Weights of a small mixture-of-experts language model, trained from scratch on English Wikipedia: 128 experts in each of 7 layers.
Below are experts of layer 2 (counted from 0) of a mixture-of-experts language model. Rows are named router (the router's row for the expert) and show model dimensions 0-159. Each number is 200 + 40 x the weight over its row's rms, rounded and kept within 0 to 999.
Before each expert's rows: "comes before" lists some tokens at least twice as common just after its tokens as in all text. This comes from a sample of Wikipedia text that the model never trained on. Tokens count by the router's weight.

# expert 120
comes before: " ", " the", " first", " f", " st", " re"
router,162,148,231,168,228,242,250,253,230,154,156,148,249,157,167,143,249,237,233,185,194,163,207,182,229,247,231,210,197,215,188,164,223,248,174,255,137,245,231,220,255,216,218,268,156,247,165,236,166,131,232,225,163,161,174,150,212,150,189,141,228,277,186,253,235,218,181,235,149,146,237,262,155,122,220,151,157,244,245,232,231,243,158,242,150,165,153,166,216,236,149,231,261,145,217,153,156,220,171,161,254,225,165,222,170,174,261,154,160,166,257,244,261,189,153,214,191,230,148,260,194,240,162,239,174,267,247,169,262,151,136,217,168,267,223,245,163,204,209,162,152,254,206,257,218,206,229,253,163,284,227,165,220,258,193,227,202,172,204,198

# expert 5
comes before: "\n", " ", " 0", " 1", " 2", " 3"
router,167,147,254,139,239,240,257,234,229,166,159,133,261,177,161,152,257,230,219,179,180,151,219,145,199,247,222,219,218,143,189,154,216,241,167,234,175,223,244,223,235,234,172,272,158,237,151,236,143,137,261,226,163,160,171,179,200,173,158,143,236,234,197,240,267,269,170,202,158,145,198,256,138,177,217,159,135,251,235,247,263,265,150,262,156,129,151,143,239,240,178,238,221,172,219,119,166,211,203,173,225,243,180,206,176,160,249,165,167,152,245,223,249,194,115,221,198,252,147,273,190,210,176,207,135,256,250,192,263,156,153,214,171,242,247,215,160,229,253,164,155,234,251,255,209,171,244,231,199,254,230,151,247,210,156,247,222,147,213,223

# expert 57
comes before: "s", ",", " (", "a", "ic", "ian"
router,146,161,224,155,279,241,237,236,292,143,172,189,238,176,181,179,253,186,236,208,200,239,223,187,142,248,229,217,208,236,181,156,231,257,157,290,165,203,263,246,265,160,172,232,177,234,145,249,191,199,265,251,220,155,182,123,211,188,184,153,239,221,169,232,216,212,168,220,162,178,231,224,129,154,182,180,182,241,283,226,187,196,145,198,176,166,175,160,232,179,204,243,264,167,254,169,166,205,174,156,242,209,189,198,157,146,234,135,178,159,218,181,253,181,192,235,224,251,195,241,146,204,153,287,148,212,272,159,221,183,158,236,159,272,245,232,175,174,224,203,185,197,285,239,188,250,269,227,194,273,215,140,209,217,214,241,215,157,256,214

# expert 19
comes before: " |", ".", ",", ";", " 0", "–"
router,172,171,279,171,219,233,249,240,244,169,177,154,256,116,162,196,241,238,229,131,198,195,227,151,196,238,213,221,276,183,208,176,194,245,170,232,169,226,234,210,212,291,156,323,170,242,144,241,165,142,239,232,173,154,158,192,219,182,223,153,242,235,179,202,259,265,152,164,139,165,244,254,158,196,197,156,187,213,216,240,196,247,167,172,167,139,145,168,269,202,217,262,210,194,222,85,172,237,183,183,257,294,181,201,202,159,250,183,157,135,250,251,268,208,166,220,200,270,140,230,192,187,186,211,184,251,252,189,251,197,175,236,183,224,244,220,182,196,236,174,164,216,208,249,192,221,250,254,131,230,239,160,232,215,132,251,207,154,218,237

# expert 79
comes before: " |", ")", ".", ",", "–", "–19"
router,171,164,213,149,240,228,240,221,253,200,160,168,250,152,166,171,253,153,234,160,164,205,207,166,211,216,222,246,197,153,240,170,260,241,170,259,181,254,230,228,209,102,191,268,157,229,174,267,155,159,227,222,204,155,161,198,233,163,247,163,248,203,176,205,247,211,187,174,148,149,192,225,157,145,223,128,148,243,239,260,197,229,132,232,165,149,167,161,238,285,147,268,243,170,192,143,152,290,243,193,235,232,139,198,103,168,224,171,163,159,258,220,241,194,151,290,225,266,150,235,170,188,130,207,171,239,257,155,235,171,139,236,185,254,264,251,176,242,228,185,211,240,256,248,227,162,249,261,169,232,238,147,234,271,126,236,202,129,178,238

# expert 86
comes before: "s", ",", " of", " to", " and", " in"
router,122,183,212,137,183,216,229,240,274,125,155,135,274,172,160,190,245,245,266,168,188,137,212,190,198,220,252,286,186,131,204,194,250,269,168,224,148,256,274,272,229,188,153,223,165,228,168,218,142,209,233,248,210,139,176,196,215,171,192,149,184,252,198,246,265,223,144,196,154,169,228,244,171,169,212,186,168,254,247,259,230,226,170,214,172,150,163,165,193,167,205,252,197,190,280,141,160,236,175,172,219,207,171,215,187,195,226,182,146,146,216,277,232,213,164,250,204,239,154,251,159,176,176,183,167,216,260,183,247,173,163,274,202,252,273,211,179,174,214,177,193,227,204,259,190,214,273,246,170,250,207,168,206,226,158,220,219,176,223,197

# expert 82
comes before: " the", " a", " ", " re", " an", " be"
router,155,170,267,156,228,279,205,247,229,166,157,169,275,190,182,117,206,205,211,147,215,206,288,189,173,211,241,221,201,234,128,155,218,227,191,227,174,244,250,224,207,259,165,336,178,247,179,202,175,138,274,219,267,164,194,141,176,202,139,172,213,211,132,259,232,219,182,146,145,165,226,247,180,143,179,118,179,247,229,209,190,234,177,178,134,182,158,187,212,161,228,232,253,168,288,175,144,217,209,194,212,290,198,161,207,189,233,155,165,161,239,213,237,156,170,281,186,215,170,263,191,263,162,195,187,235,230,180,238,198,194,236,187,219,228,215,188,224,260,174,211,216,242,235,188,200,219,213,161,244,242,184,213,245,191,269,167,173,195,245

# expert 99
comes before: " |", ".", ")", ",", ";", "–"
router,160,182,202,147,256,245,222,235,243,172,144,166,248,120,173,166,229,186,214,180,191,197,219,178,179,249,227,238,280,199,184,152,253,235,138,232,180,213,248,210,212,217,176,252,157,257,151,237,173,139,245,258,229,162,154,169,245,176,196,168,212,186,156,231,246,272,165,215,159,126,210,239,139,187,227,134,157,230,245,216,187,263,119,212,159,152,138,145,242,214,230,233,216,169,208,140,150,225,183,141,250,277,101,182,181,151,272,176,136,167,232,236,258,183,160,244,196,236,169,239,173,214,154,225,189,240,240,199,269,183,155,199,178,245,238,260,193,194,237,149,186,220,215,233,228,251,241,248,176,230,225,127,241,227,175,239,206,153,220,279

# expert 45
comes before: "\n", " ", " 0", " 1", " 2", " 3"
router,170,166,221,158,242,240,235,243,245,179,170,158,270,145,191,168,266,228,226,154,194,193,241,145,231,254,229,219,229,157,195,171,201,252,185,241,191,244,232,215,206,234,155,254,165,223,166,251,150,164,247,231,205,170,151,181,218,163,186,167,241,202,131,217,256,239,155,186,168,169,229,252,170,173,184,158,149,277,308,227,273,248,168,250,143,127,155,158,270,215,216,249,233,171,207,152,167,234,226,153,247,239,193,212,161,174,248,170,166,145,245,221,229,167,104,263,177,250,146,300,181,182,159,183,146,238,241,217,295,168,163,219,159,258,226,222,141,207,287,154,187,212,236,254,227,198,239,216,203,256,234,173,268,207,133,238,190,156,218,237

# expert 116
comes before: "\n", " the", " ", " 1", " and", " 2"
router,161,161,191,155,238,237,238,247,242,192,174,142,254,179,161,147,259,227,233,160,168,183,242,171,209,262,231,231,219,148,194,143,217,264,183,255,174,233,253,202,236,157,191,266,162,237,160,234,159,157,244,228,208,173,157,178,203,161,173,148,238,230,188,227,257,212,164,203,160,183,212,260,165,177,183,152,153,295,255,251,235,247,143,249,140,129,140,144,230,238,188,251,245,171,238,149,152,228,212,170,247,243,178,214,135,155,208,171,156,154,263,235,257,187,137,235,202,239,141,251,193,222,151,212,157,238,242,212,258,174,143,229,177,250,230,263,162,215,238,182,193,219,243,231,171,205,241,239,200,232,252,162,267,166,177,250,213,162,226,252

# expert 14
comes before: " |", ")", ".", "%", "2", "1"
router,159,159,204,166,268,242,231,264,242,187,151,175,232,152,149,156,243,174,224,115,168,197,189,188,218,259,218,263,226,185,190,139,213,206,145,247,176,248,244,214,200,158,185,291,133,239,179,247,167,148,238,234,207,176,185,189,277,179,267,160,257,203,180,237,246,251,171,167,161,135,211,233,154,165,166,145,148,235,251,214,187,220,157,246,153,176,138,148,235,213,202,234,246,152,206,160,153,224,192,192,242,237,113,197,187,194,247,139,157,161,245,229,265,184,137,262,189,255,176,241,184,186,166,224,156,236,249,217,278,156,130,221,196,248,271,256,178,268,249,167,153,254,229,245,238,233,254,236,137,226,218,137,221,242,172,237,192,163,201,264

# expert 109
comes before: " of", "s", " in", ",", ".", "ed"
router,141,178,246,181,222,265,232,240,232,132,174,121,235,196,153,147,212,199,217,159,131,201,228,131,158,211,217,191,230,219,105,200,234,244,188,238,188,262,246,227,252,199,213,233,156,215,143,237,169,222,302,241,276,193,179,224,193,214,222,151,239,263,172,220,221,209,174,195,172,180,233,234,197,156,212,210,165,223,210,235,233,230,174,188,164,164,145,134,252,202,205,228,240,158,238,159,153,241,221,151,222,222,198,205,144,168,265,183,189,181,245,234,253,171,191,225,221,217,160,190,176,196,159,267,186,238,236,174,265,219,167,223,190,255,215,199,185,172,200,197,221,221,277,236,141,237,223,222,151,229,218,198,244,275,195,232,156,92,219,275

# expert 39
comes before: "\n", " ", " 0", " 1", " 2", " 3"
router,172,183,238,163,236,254,228,249,223,186,183,167,287,127,192,170,268,268,221,123,179,208,249,108,216,235,235,230,237,204,229,162,193,237,189,247,168,248,239,212,212,307,130,246,176,231,167,249,175,161,236,233,177,172,162,169,215,145,210,140,226,223,135,212,250,241,177,156,158,147,229,244,165,146,178,175,157,239,305,201,241,212,172,227,153,121,128,184,258,213,185,234,215,188,202,156,196,242,236,201,217,248,209,193,141,198,215,215,160,161,241,221,227,170,103,254,186,284,150,301,189,196,174,198,159,242,237,193,324,184,185,232,185,231,229,234,106,251,273,164,171,199,234,232,211,205,226,232,213,248,240,166,276,166,146,232,207,158,210,211

# expert 98
comes before: ",", " of", ")", " in", " and", " ("
router,142,163,216,172,198,263,239,212,264,152,155,147,236,130,175,144,249,187,225,176,169,163,269,120,161,241,230,247,221,194,199,172,258,236,182,267,195,273,260,212,187,187,177,210,163,220,169,238,172,166,252,218,142,149,163,177,229,149,220,172,243,208,140,219,255,240,139,213,163,164,244,271,175,150,213,176,137,266,238,232,192,211,175,248,163,147,148,160,225,222,234,239,218,147,242,150,173,234,214,131,236,238,185,254,216,193,214,169,146,161,246,217,274,185,152,219,162,243,162,225,137,223,150,231,172,237,248,177,286,195,172,217,139,232,243,228,169,233,246,179,232,222,230,252,193,227,250,232,137,261,235,166,267,223,159,243,223,177,254,286

# expert 126
comes before: " the", " a", " and", " 19", " which", " but"
router,171,187,285,189,231,241,235,251,230,169,174,146,253,197,170,127,238,264,224,177,172,176,246,199,204,249,227,209,201,191,134,140,215,242,192,214,158,218,227,186,197,170,154,297,189,219,181,227,161,182,265,181,216,162,185,188,180,190,140,176,241,209,177,237,250,204,194,265,174,196,208,241,176,135,187,140,158,247,244,234,171,325,176,201,173,151,148,178,207,206,201,234,240,186,215,164,145,214,188,222,253,240,176,247,108,184,247,183,174,173,260,195,255,215,141,234,129,223,140,217,170,259,159,239,173,200,246,209,278,145,179,218,183,228,242,237,160,206,221,192,216,197,209,240,145,198,231,244,215,237,236,143,285,178,213,235,166,200,175,235

# expert 8
comes before: "|", " |", "-", "p", "ri", "ur"
router,156,137,227,144,247,231,234,235,236,165,174,167,262,181,165,159,236,196,225,159,191,173,214,179,203,252,232,232,252,121,215,157,228,244,173,238,190,236,235,209,229,176,195,270,156,235,144,234,145,180,238,219,182,145,156,181,205,189,178,137,245,258,183,231,243,241,162,209,163,154,210,262,150,179,215,152,139,246,240,230,217,258,160,216,151,162,162,147,239,240,214,242,224,188,213,120,143,233,211,171,233,240,151,204,134,169,204,179,169,162,257,235,230,185,137,248,211,250,152,259,169,251,173,268,181,267,241,194,243,152,148,218,210,245,233,239,150,202,235,181,167,241,241,264,183,185,246,261,185,264,233,149,263,182,170,243,201,160,209,226

# expert 107
comes before: " |", ".", "th", "–", ";", "–1"
router,167,156,263,150,194,266,237,240,229,163,153,152,268,171,163,166,218,175,275,178,183,138,221,120,154,246,270,231,264,150,171,162,269,255,153,229,186,229,231,256,235,229,183,240,172,241,152,246,172,180,235,264,190,183,153,207,214,133,218,143,279,220,213,218,240,245,152,205,136,159,238,228,168,182,240,175,186,243,263,220,166,241,176,211,163,134,114,167,306,182,213,239,219,175,216,143,181,237,180,157,235,255,164,173,178,196,214,184,176,162,259,270,239,183,168,269,202,230,142,227,188,200,124,237,193,257,240,198,245,173,189,249,164,258,252,222,136,207,251,152,179,200,210,247,190,180,241,263,164,237,225,160,249,244,172,227,209,86,216,248

# expert 108
comes before: " and", " the", " in", " by", " to", " with"
router,151,216,206,135,326,227,227,230,275,130,181,164,235,168,175,142,232,219,221,128,92,246,211,241,209,252,201,223,220,180,198,163,286,240,156,237,191,170,240,175,160,133,163,170,162,262,178,211,156,134,238,204,193,143,196,242,158,194,215,194,223,197,138,202,257,179,224,225,178,175,246,221,198,190,102,227,187,267,205,195,206,283,168,132,157,172,159,186,215,268,176,204,213,240,234,178,137,234,194,170,238,182,211,218,132,172,217,146,189,172,261,212,252,232,199,217,138,207,154,215,218,281,172,209,171,179,245,264,255,231,157,239,188,275,206,206,165,278,188,184,198,250,278,254,167,196,222,199,232,238,264,188,250,183,201,198,205,214,191,248

# expert 91
comes before: " ", " the", " a", " in", " be", " re"
router,162,178,222,156,246,217,248,245,247,174,175,153,262,161,161,171,253,219,247,156,206,205,257,179,200,253,219,207,220,173,209,148,209,253,184,235,193,275,256,235,220,103,188,251,144,231,165,238,158,149,241,223,180,164,164,202,214,163,158,145,286,218,170,275,249,231,144,225,145,169,200,260,175,180,212,152,161,276,235,242,285,234,144,217,147,140,161,152,237,241,256,254,241,165,230,135,155,220,194,173,241,245,201,199,170,169,233,162,155,158,255,229,261,199,162,245,222,232,143,269,187,206,154,205,149,254,242,219,261,193,151,234,168,258,235,237,146,210,241,145,183,231,252,244,217,176,250,252,167,258,224,152,227,176,165,249,199,170,198,255

# expert 115
comes before: "\n", "-", "|", "==", " The", "The"
router,191,161,306,112,189,213,207,203,207,219,157,169,232,133,162,179,253,232,223,99,120,165,211,209,206,240,210,228,217,134,220,165,283,223,214,200,177,204,231,201,198,248,177,261,163,262,192,212,166,159,248,213,203,170,192,226,230,202,211,177,195,253,129,292,254,249,181,166,199,178,160,234,197,172,223,166,163,223,205,239,219,222,171,287,190,126,145,171,222,167,212,234,219,200,222,107,196,200,233,113,211,230,200,217,191,158,284,129,190,167,235,216,267,212,141,195,212,236,182,255,203,238,187,265,186,212,248,196,295,177,188,225,210,241,201,303,164,234,279,142,193,291,234,219,147,219,198,254,154,225,175,168,206,259,176,236,180,184,188,211

# expert 56
comes before: " the", " a", " his", " 19", " an", " The"
router,177,167,284,167,199,267,258,249,231,126,132,116,233,163,170,198,261,218,235,173,126,178,255,208,216,252,246,221,225,218,177,188,256,229,166,220,158,220,234,236,236,228,213,300,163,236,164,244,142,139,230,224,158,164,175,171,215,164,183,158,228,263,171,267,261,231,182,213,181,181,217,280,162,168,212,189,135,273,260,234,216,232,139,238,162,168,136,156,228,207,186,233,245,172,263,160,192,257,203,167,252,239,196,236,207,166,235,191,165,172,247,214,252,196,136,233,213,240,173,237,185,218,165,202,136,220,227,160,238,186,160,236,163,245,228,209,154,179,241,177,175,229,240,231,181,210,226,234,138,236,237,162,192,218,174,255,202,151,201,210

# expert 78
comes before: "s", "ed", " in", " to", " of", " by"
router,173,177,173,184,247,280,241,264,286,165,166,148,227,194,176,190,234,185,230,164,207,197,209,205,255,218,215,243,235,181,209,184,280,256,163,213,166,196,221,203,257,164,224,242,173,231,182,201,160,171,322,262,253,147,171,165,211,183,165,175,197,254,142,211,222,235,154,173,174,136,199,221,143,149,216,176,144,236,252,242,213,208,189,219,197,134,176,138,202,196,155,274,197,185,190,165,153,235,224,198,225,220,162,213,171,142,204,218,134,163,252,301,245,168,179,259,233,226,164,226,150,182,186,198,152,268,238,147,198,113,161,245,194,255,233,182,208,204,191,136,178,234,241,255,148,210,244,282,180,223,271,116,238,207,169,225,195,151,206,228

# expert 124
comes before: "\n", "-", "|", "==", " The", "The"
router,193,161,269,120,192,204,223,215,220,201,155,152,249,157,170,185,316,254,221,121,150,212,208,136,211,224,214,274,193,147,202,168,266,232,180,205,142,209,232,196,205,185,145,292,163,283,176,209,155,168,237,208,237,167,170,207,219,172,202,164,215,256,114,293,242,233,197,176,195,155,224,228,185,206,233,117,158,256,222,219,217,225,139,251,173,140,161,193,219,189,160,216,221,211,242,138,156,184,234,167,220,276,173,225,156,159,281,103,174,170,228,227,252,213,147,203,203,245,181,287,200,225,197,255,198,236,235,175,300,178,179,242,193,212,215,277,162,224,235,180,186,241,239,212,163,173,200,262,171,239,212,157,228,234,158,217,182,163,199,184

# expert 1
comes before: "\n", " ", " 0", " |", " 1", " 2"
router,171,157,221,149,275,248,231,231,249,173,150,164,295,143,151,161,256,207,235,183,167,214,223,152,204,247,236,249,229,188,199,145,211,241,173,250,206,215,265,207,209,212,135,271,137,229,184,231,171,154,259,236,209,183,159,177,239,181,185,160,208,215,145,228,256,275,188,168,171,132,213,244,154,178,216,150,138,220,300,224,214,248,169,230,145,108,131,148,254,248,170,242,242,177,202,136,153,204,192,163,241,223,126,219,135,178,253,168,147,169,227,198,239,197,116,262,184,287,172,328,199,187,168,208,158,212,255,177,321,157,147,210,196,246,229,262,139,257,242,137,165,227,266,238,240,204,212,227,209,235,224,146,264,219,157,242,182,183,196,234

# expert 47
comes before: " |", "\n", ",", ")", " (", ":"
router,154,188,223,133,216,220,235,260,260,157,161,147,239,149,153,135,283,233,256,157,185,222,278,174,200,248,250,246,203,236,215,135,222,245,130,220,188,217,241,216,200,205,184,231,158,256,148,226,149,172,252,224,187,152,174,137,226,151,208,155,213,275,138,232,260,228,182,250,149,173,219,238,159,145,196,154,160,240,218,220,172,226,150,223,155,146,144,177,235,232,196,221,254,174,192,145,133,242,188,163,262,235,179,211,157,187,238,142,146,157,239,211,250,196,149,248,151,259,143,238,199,197,146,272,174,255,244,209,228,183,166,225,206,224,255,222,141,218,205,160,227,256,239,242,225,198,246,245,169,237,276,178,235,216,167,224,199,165,213,230

# expert 21
comes before: " |", ".", ";", "–", "–1", "th"
router,156,145,288,162,217,236,253,236,251,181,155,172,267,141,192,166,230,211,233,203,191,166,217,160,207,218,226,208,261,219,191,160,256,238,166,242,155,215,238,252,220,204,173,293,169,234,153,255,164,93,214,232,196,145,151,163,238,173,244,163,271,226,157,209,260,270,179,243,131,141,236,244,150,218,178,130,175,217,217,238,245,202,153,214,167,143,144,158,297,219,211,251,206,159,230,130,154,226,155,184,229,294,180,167,151,192,246,145,155,149,246,225,260,186,137,230,184,256,164,218,172,191,190,188,181,259,229,180,246,177,166,230,181,233,214,243,176,217,240,155,169,249,219,231,195,189,253,267,139,252,233,164,254,190,126,222,189,131,243,213

# expert 118
comes before: " the", " 19", " and", "-", " which", " a"
router,179,178,287,152,214,227,210,233,234,191,199,123,252,183,161,120,227,274,246,156,150,209,228,163,252,250,215,178,202,186,199,152,209,219,164,227,161,225,244,239,198,177,139,268,150,234,162,210,165,167,233,199,221,159,172,224,184,169,158,168,235,213,164,219,239,207,185,222,182,148,236,259,190,174,181,187,161,239,243,204,209,303,166,185,133,147,124,167,220,255,180,238,250,211,207,161,140,204,218,200,231,229,167,214,134,161,278,162,151,169,248,202,253,200,152,204,133,236,148,231,218,306,161,190,175,206,241,233,231,172,177,231,171,229,235,251,157,245,236,168,218,221,227,261,188,190,235,235,223,249,246,141,222,190,185,251,195,190,177,259

# expert 58
comes before: "\n", " The", " He", " In", " It", " 19"
router,141,150,237,156,242,256,235,231,241,168,157,174,228,162,167,160,275,269,227,114,177,187,194,183,205,252,193,216,216,173,197,191,227,236,161,234,161,237,247,208,198,162,173,262,165,217,161,240,154,187,227,224,240,158,157,171,219,156,223,155,221,195,161,235,273,217,157,198,156,150,251,249,157,168,219,153,159,304,245,259,240,232,138,195,130,176,143,171,272,229,197,248,254,161,202,117,131,265,235,205,256,243,192,215,228,198,273,105,190,165,258,212,254,191,176,257,152,237,177,224,181,231,164,199,174,217,256,162,260,150,167,225,180,274,216,240,165,217,271,166,174,232,211,227,157,187,232,233,180,258,223,138,231,183,155,227,199,141,207,209

# expert 101
comes before: " |", ",", ")", " (", ".", ";"
router,125,195,171,169,274,229,257,260,367,151,188,134,257,154,160,192,241,106,242,50,186,218,199,176,180,259,207,253,235,176,176,148,241,259,135,295,145,196,273,218,224,153,179,183,115,194,117,229,142,157,241,260,161,113,154,209,208,179,243,185,303,191,154,225,224,232,212,193,176,172,201,221,182,179,177,185,184,218,188,237,194,276,143,155,145,179,124,170,221,246,186,234,211,213,228,157,150,203,182,169,224,231,208,147,239,152,192,153,208,174,219,222,245,229,186,216,222,226,153,275,204,225,174,199,164,253,240,231,237,190,143,205,200,244,239,181,157,209,191,171,241,243,270,210,237,185,249,222,204,234,248,172,188,161,167,214,258,210,254,237

# expert 70
comes before: " the", " of", " a", " in", " to", " his"
router,181,177,236,191,210,250,251,278,237,135,158,158,228,134,164,141,237,212,241,184,199,229,233,179,200,262,211,262,208,184,178,127,242,258,183,236,197,261,245,207,265,163,218,236,173,245,136,273,131,143,270,208,180,164,179,179,208,151,205,176,230,239,173,244,259,237,172,220,133,187,232,258,173,200,185,145,164,252,255,226,237,220,178,272,157,142,155,142,225,298,216,225,227,176,234,181,159,226,185,183,264,236,144,193,160,202,222,164,144,165,243,256,226,180,127,199,155,238,153,221,132,207,158,180,197,230,270,219,211,183,154,226,173,272,258,220,135,243,226,176,177,239,229,246,179,210,230,240,186,241,252,143,257,210,180,229,231,165,223,202

# expert 122
comes before: "\n", "|", "-", "==", " The", "The"
router,183,139,247,139,227,219,238,234,230,182,136,176,258,161,172,180,264,236,216,130,131,169,229,187,237,246,224,275,208,149,199,153,247,229,180,222,142,210,246,202,234,190,154,276,158,241,171,216,146,175,234,237,235,172,185,190,211,161,206,177,219,240,143,280,242,233,194,176,182,145,217,240,181,193,231,103,148,252,227,214,235,200,136,240,159,139,155,167,229,205,185,219,214,186,218,132,169,217,213,169,208,274,156,208,134,172,237,133,183,157,241,227,263,212,136,216,195,245,163,298,214,164,183,234,185,262,226,136,311,168,169,218,184,250,236,253,163,234,222,166,200,245,246,227,206,188,214,274,157,240,237,157,247,225,149,247,178,188,211,186

# expert 69
comes before: " to", " in", " by", "ed", " of", " a"
router,129,189,204,179,226,236,245,235,269,169,171,149,233,157,190,178,213,214,224,125,154,152,224,177,210,223,234,218,246,222,133,163,203,248,159,270,203,215,269,220,236,187,230,216,154,291,150,208,161,200,249,225,237,161,159,201,190,175,178,155,234,176,166,219,229,211,194,222,180,187,206,256,179,182,206,174,158,251,237,228,185,221,145,176,161,141,162,148,242,235,235,205,252,144,270,158,147,216,227,104,208,226,205,164,183,133,244,195,166,188,229,222,244,232,180,281,208,220,165,250,194,245,183,231,158,228,259,168,243,203,172,250,174,249,209,219,172,157,212,194,224,233,233,238,185,206,235,207,182,262,220,144,245,187,185,228,170,173,272,311

# expert 7
comes before: " ", " a", " the", " re", " not", " was"
router,165,155,254,166,197,264,236,247,228,165,125,181,254,155,173,122,245,219,230,152,190,203,263,187,164,273,233,235,232,207,196,162,259,227,162,224,177,212,264,245,206,246,177,294,160,227,170,229,137,136,257,215,169,160,190,185,192,178,189,168,240,190,129,242,270,229,172,243,140,163,222,256,187,161,218,136,169,264,228,206,187,242,172,227,143,173,151,199,223,242,166,268,202,178,236,171,147,234,174,154,227,279,193,171,200,173,260,185,145,160,248,225,271,178,150,206,179,243,163,246,197,222,197,216,168,246,230,179,237,162,170,226,171,239,225,204,163,236,247,162,217,240,219,244,193,182,233,235,177,265,253,167,228,233,157,231,205,152,207,247

# expert 74
comes before: " |", ".", ";", "–", "th", "ce"
router,159,155,239,166,219,256,260,242,251,168,177,167,252,149,159,190,234,185,227,174,148,188,237,177,185,243,207,226,316,152,214,165,203,235,133,221,182,198,245,206,217,255,194,223,150,243,174,229,180,169,237,245,212,147,155,207,183,144,244,149,219,237,209,205,233,234,178,200,171,147,234,254,136,206,216,147,157,230,225,211,183,233,123,237,177,171,147,172,239,218,193,272,214,149,304,140,149,214,183,186,225,252,158,163,165,149,174,119,159,141,272,294,240,189,168,259,183,230,124,227,201,174,164,168,202,272,258,185,242,174,198,194,165,247,234,177,177,197,218,164,171,254,262,227,145,201,275,246,173,229,231,132,233,184,169,244,198,169,192,227

# expert 75
comes before: " ", " the", " a", " re", " been", " f"
router,196,178,312,179,214,232,253,209,243,179,144,145,218,174,174,193,257,230,226,195,190,157,254,170,167,220,229,205,263,205,118,185,194,226,188,221,212,198,254,214,205,177,207,291,178,281,171,222,187,144,227,210,218,180,172,139,191,139,167,143,251,190,187,237,258,230,174,236,179,167,216,274,165,188,188,157,188,232,245,248,237,258,169,195,167,146,171,185,216,213,211,240,254,149,226,191,180,219,173,176,265,267,205,157,157,151,283,186,162,184,226,240,230,191,168,224,215,216,162,248,174,261,181,179,186,217,229,123,289,192,169,222,127,218,232,254,155,174,214,167,145,241,217,222,156,182,215,210,160,241,255,173,185,202,188,227,165,190,228,214